config = dict(
    d_model=192,
    experts_per_token=4,
    balance_loss=0.00147,
    n_groups=4,
    groups_per_token=1,
    lr_router=0.000447,
    norm='rmsnorm',
    rope_base=41200.0,
    qk_norm=True,
    attn_scale=0.125,
    init_std_up=0.0625,
    schedule='wsd',
    seq_len=256,
    steps=7294,
    dataset='wikipedia_en',
)
Below are experts of layer 6 (counted from 0) of a mixture-of-experts language model. Rows are named gate (a neuron's input weights, with its number), up (a neuron's input weights, with its number) and show model dimensions 0-191. Each number is 50 + 10 x the weight over its row's rms, rounded and kept within 0 to 99.
Before each expert's rows: a language model's description of what the expert responds to. This comes from a sample of Wikipedia text that the model never trained on.

# expert 2
What it handles: Prepositions, taxonomic suffixes. Prepositions like of, on, from, by, via, and table pipes, plus word-final pieces in species names, such as gastrop-od, postdors-al, tex-al-ta.
gate1:52 28 46 74 39 44 67 72 58 45 49 41 47 63 61 53 52 59 46 52 62 45 47 64 57 42 47 28 32 41 65 40 46 42 49 49 64 60 39 43 55 62 55 50 55 67 44 50 40 64 43 47 46 36 45 58 38 36 43 39 62 63 44 48 63 39 46 49 50 56 49 65 59 48 56 41 72 38 52 53 48 51 55 35 52 55 56 74 48 53 46 63 59 52 65 50 48 39 52 55 35 44 42 68 45 50 68 40 70 57 54 48 36 62 48 51 40 56 58 37 51 41 29 62 39 32 64 46 71 44 58 41 47 63 62 38 46 50 47 60 44 56 56 41 61 40 71 54 40 50 50 43 44 56 46 48 32 65 51 58 54 54 51 36 57 51 48 55 44 51 62 51 58 43 52 47 66 42 33 38 38 71 54 54 51 44 64 61 58 59 62 39
up1:47 41 51 67 47 50 58 63 55 28 35 62 53 29 58 50 38 58 41 67 57 63 47 62 50 51 56 68 42 29 49 49 75 52 53 41 46 58 46 56 55 50 53 43 52 40 43 41 50 58 60 47 74 40 64 49 53 41 47 49 69 48 47 63 61 35 31 56 46 50 53 37 46 49 50 46 56 50 42 65 55 54 46 26 48 41 35 61 51 40 64 52 38 45 61 63 48 47 56 53 54 28 54 34 37 58 69 43 76 45 68 44 57 56 40 53 51 52 45 41 65 49 58 49 20 51 43 55 54 38 49 52 45 69 53 32 51 66 51 74 38 55 50 64 43 61 48 47 35 39 48 47 46 72 50 51 47 55 59 41 62 60 45 47 44 62 43 52 51 48 48 59 56 48 43 49 45 41 41 48 34 57 32 48 60 47 46 64 40 41 45 53

# expert 53
What it handles: Closing brackets after dates. Closing parentheses after birth dates or register numbers in openings and lists, plus leg, edition, issue, St.
gate2:54 48 41 62 50 37 49 58 48 48 60 53 38 60 40 53 50 48 48 50 50 52 46 50 32 56 62 67 48 54 29 51 57 55 59 63 40 45 49 67 48 35 46 32 60 50 57 49 40 62 49 52 61 34 47 37 48 40 46 69 58 57 57 54 51 36 41 48 58 44 48 51 53 57 52 48 65 55 56 66 72 35 42 42 42 60 49 73 60 49 42 54 51 57 44 51 51 28 51 47 50 58 40 55 41 39 46 41 40 36 56 62 59 61 37 35 51 57 66 31 47 63 61 47 48 38 34 51 27 55 54 58 46 57 56 50 52 62 52 70 53 61 39 27 52 33 56 45 57 31 54 38 50 43 49 69 65 43 60 41 64 48 55 43 54 32 53 54 42 64 48 53 42 35 47 61 30 58 45 52 22 82 47 56 36 42 51 55 47 49 57 52
up2:65 47 46 60 49 43 67 41 50 55 40 61 42 51 49 61 41 43 23 36 40 65 41 53 58 46 44 62 37 62 37 49 53 46 56 60 28 52 39 51 48 49 59 50 45 52 54 58 40 49 39 52 68 55 49 54 34 37 63 51 53 53 59 50 34 57 48 47 62 52 45 58 62 61 65 42 61 42 53 43 59 52 27 36 37 63 54 54 47 36 40 52 64 53 28 57 58 59 71 33 57 66 47 48 53 50 46 61 51 36 69 41 53 54 53 49 51 61 66 44 41 69 54 46 56 38 51 51 52 37 43 49 46 63 54 33 57 53 61 63 58 44 48 59 41 44 57 45 48 20 39 58 39 43 75 66 34 40 33 51 32 42 41 46 58 54 56 61 60 38 47 48 37 39 57 55 45 45 40 57 45 36 34 62 52 51 60 70 60 47 49 51

# expert 58
What it handles: Years in dates. Four-digit years after dashes, months or born, as in 2018–2021, born 1989, Died: 11 December 2019, and nearby table pipes.
gate1:65 35 54 65 34 47 55 58 55 46 38 29 46 59 66 54 65 72 46 49 62 47 58 60 59 49 40 27 40 38 70 32 45 30 56 32 65 57 59 57 56 70 59 62 59 39 39 48 51 47 51 42 50 40 52 39 39 33 44 37 72 54 44 44 53 43 40 45 50 47 54 60 66 47 37 30 52 51 55 36 52 34 42 39 38 58 53 64 39 55 51 48 42 46 65 65 42 57 51 48 44 40 48 63 45 52 50 45 61 58 45 56 44 45 40 60 51 58 47 44 47 43 53 65 59 25 52 52 53 49 62 50 47 51 52 60 48 48 42 65 41 38 50 57 48 57 57 52 52 53 59 33 37 58 56 46 38 60 41 65 71 47 70 39 62 43 54 25 43 54 67 54 57 53 69 53 56 38 54 47 50 49 54 69 41 46 60 57 51 56 49 62
up1:41 62 61 73 47 54 39 52 64 46 37 68 39 30 55 58 32 55 49 58 62 70 51 44 51 65 59 55 39 34 51 48 65 65 51 32 48 35 65 50 59 45 39 52 49 39 37 50 53 34 46 50 66 44 57 50 67 38 58 48 54 43 47 69 60 42 42 68 55 67 63 42 49 56 37 52 55 46 50 51 37 36 67 50 46 54 48 68 47 42 56 51 61 60 67 57 44 42 65 54 52 41 41 50 53 68 50 44 56 41 63 57 48 49 45 44 42 54 39 52 43 40 63 60 26 51 49 44 49 55 56 42 46 65 46 39 57 49 42 53 33 52 60 59 46 49 41 51 65 55 38 47 52 67 42 46 29 56 71 49 60 63 32 51 70 68 48 55 46 50 51 65 60 52 55 64 56 38 51 53 36 58 45 59 59 45 35 56 37 36 35 59

# expert 4
What it handles: Mid-word suffix pieces. Word-final or middle pieces inside common words, like -ection in detection, -ight in Flight, -rain in brain, plus digits inside money figures.
gate2:56 62 45 54 45 35 53 48 52 34 58 54 45 62 54 45 49 48 52 53 52 53 59 42 53 37 57 64 39 45 36 64 61 55 65 60 41 47 48 64 57 51 45 28 59 58 57 33 47 44 65 54 39 50 52 38 40 42 66 53 54 53 51 59 65 31 45 67 58 44 52 37 62 51 53 60 67 68 48 48 67 58 45 45 55 44 45 66 50 49 59 40 60 56 49 55 60 40 57 38 38 67 49 65 33 49 53 47 59 47 49 68 54 54 31 52 49 46 60 47 47 53 54 41 54 39 25 44 32 63 58 56 51 43 58 50 54 57 66 56 62 53 49 30 73 34 50 61 60 42 67 49 48 46 29 46 57 49 48 53 48 38 56 26 64 35 68 44 38 64 49 41 56 42 45 50 39 71 65 42 38 68 47 46 53 48 49 49 51 44 77 55
up2:64 62 60 61 64 60 53 58 39 54 47 58 61 44 44 70 36 38 47 49 42 48 47 60 59 40 59 56 50 62 39 52 47 34 47 66 44 57 42 33 51 50 45 54 44 44 52 64 45 62 45 39 65 41 41 48 40 56 60 55 59 49 43 38 53 52 50 41 69 54 50 51 46 59 71 52 48 27 64 48 65 48 26 52 35 68 48 64 58 41 44 62 61 28 39 63 39 58 84 38 57 52 39 46 62 44 55 60 61 41 71 42 52 47 43 47 53 55 66 42 33 44 48 47 52 46 49 48 67 40 53 41 45 56 43 43 51 47 61 59 49 42 61 45 49 45 42 63 49 38 45 55 50 48 65 50 40 41 38 60 42 39 37 44 52 67 59 65 39 32 44 65 50 52 49 60 49 33 68 45 49 39 35 41 66 47 38 59 55 40 60 58

# expert 55
What it handles: Of after descent. The word of, especially in family and origin statements (his mother is of Siaton), plus name starts like Mohammed, Har, Ah.
gate0:50 54 41 48 46 37 44 31 57 57 44 60 54 46 47 54 43 54 64 45 46 39 37 44 42 67 37 47 39 49 57 24 44 57 49 48 46 63 57 37 46 45 73 40 47 55 50 80 63 52 58 49 43 46 61 32 54 40 41 65 55 56 49 30 45 55 59 59 48 72 45 45 50 55 48 49 57 54 41 39 60 39 60 41 46 44 34 36 49 53 44 34 47 56 57 53 36 58 39 38 60 58 38 56 49 36 48 39 60 69 51 24 47 39 56 35 35 41 46 55 48 48 43 31 54 50 56 37 54 47 34 61 41 52 73 44 33 56 65 46 43 27 53 57 54 58 41 54 53 30 38 56 54 52 52 39 61 57 49 56 61 53 57 37 49 35 62 29 58 49 57 52 58 63 76 46 51 49 40 44 47 50 49 46 35 39 45 43 56 54 40 41
up0:61 58 42 51 61 51 56 36 59 41 54 44 41 45 50 47 62 67 49 57 45 43 60 48 43 42 56 44 45 31 38 64 44 41 47 33 61 46 52 73 56 53 55 45 65 57 31 72 50 72 41 57 42 44 47 47 35 57 60 40 58 49 43 44 52 58 51 58 40 69 41 62 36 57 51 60 50 51 51 42 50 54 39 44 61 55 60 53 54 76 56 26 69 44 45 37 47 37 59 52 47 36 45 52 45 56 52 39 48 61 54 55 65 56 49 42 55 42 50 41 32 53 49 42 59 53 48 41 46 45 38 37 44 66 31 46 45 51 39 64 49 60 34 49 35 57 63 57 48 61 54 48 59 69 52 84 56 50 57 62 49 35 38 47 47 41 43 52 40 66 68 31 47 58 45 46 46 32 61 61 54 57 64 62 44 62 62 53 53 46 34 50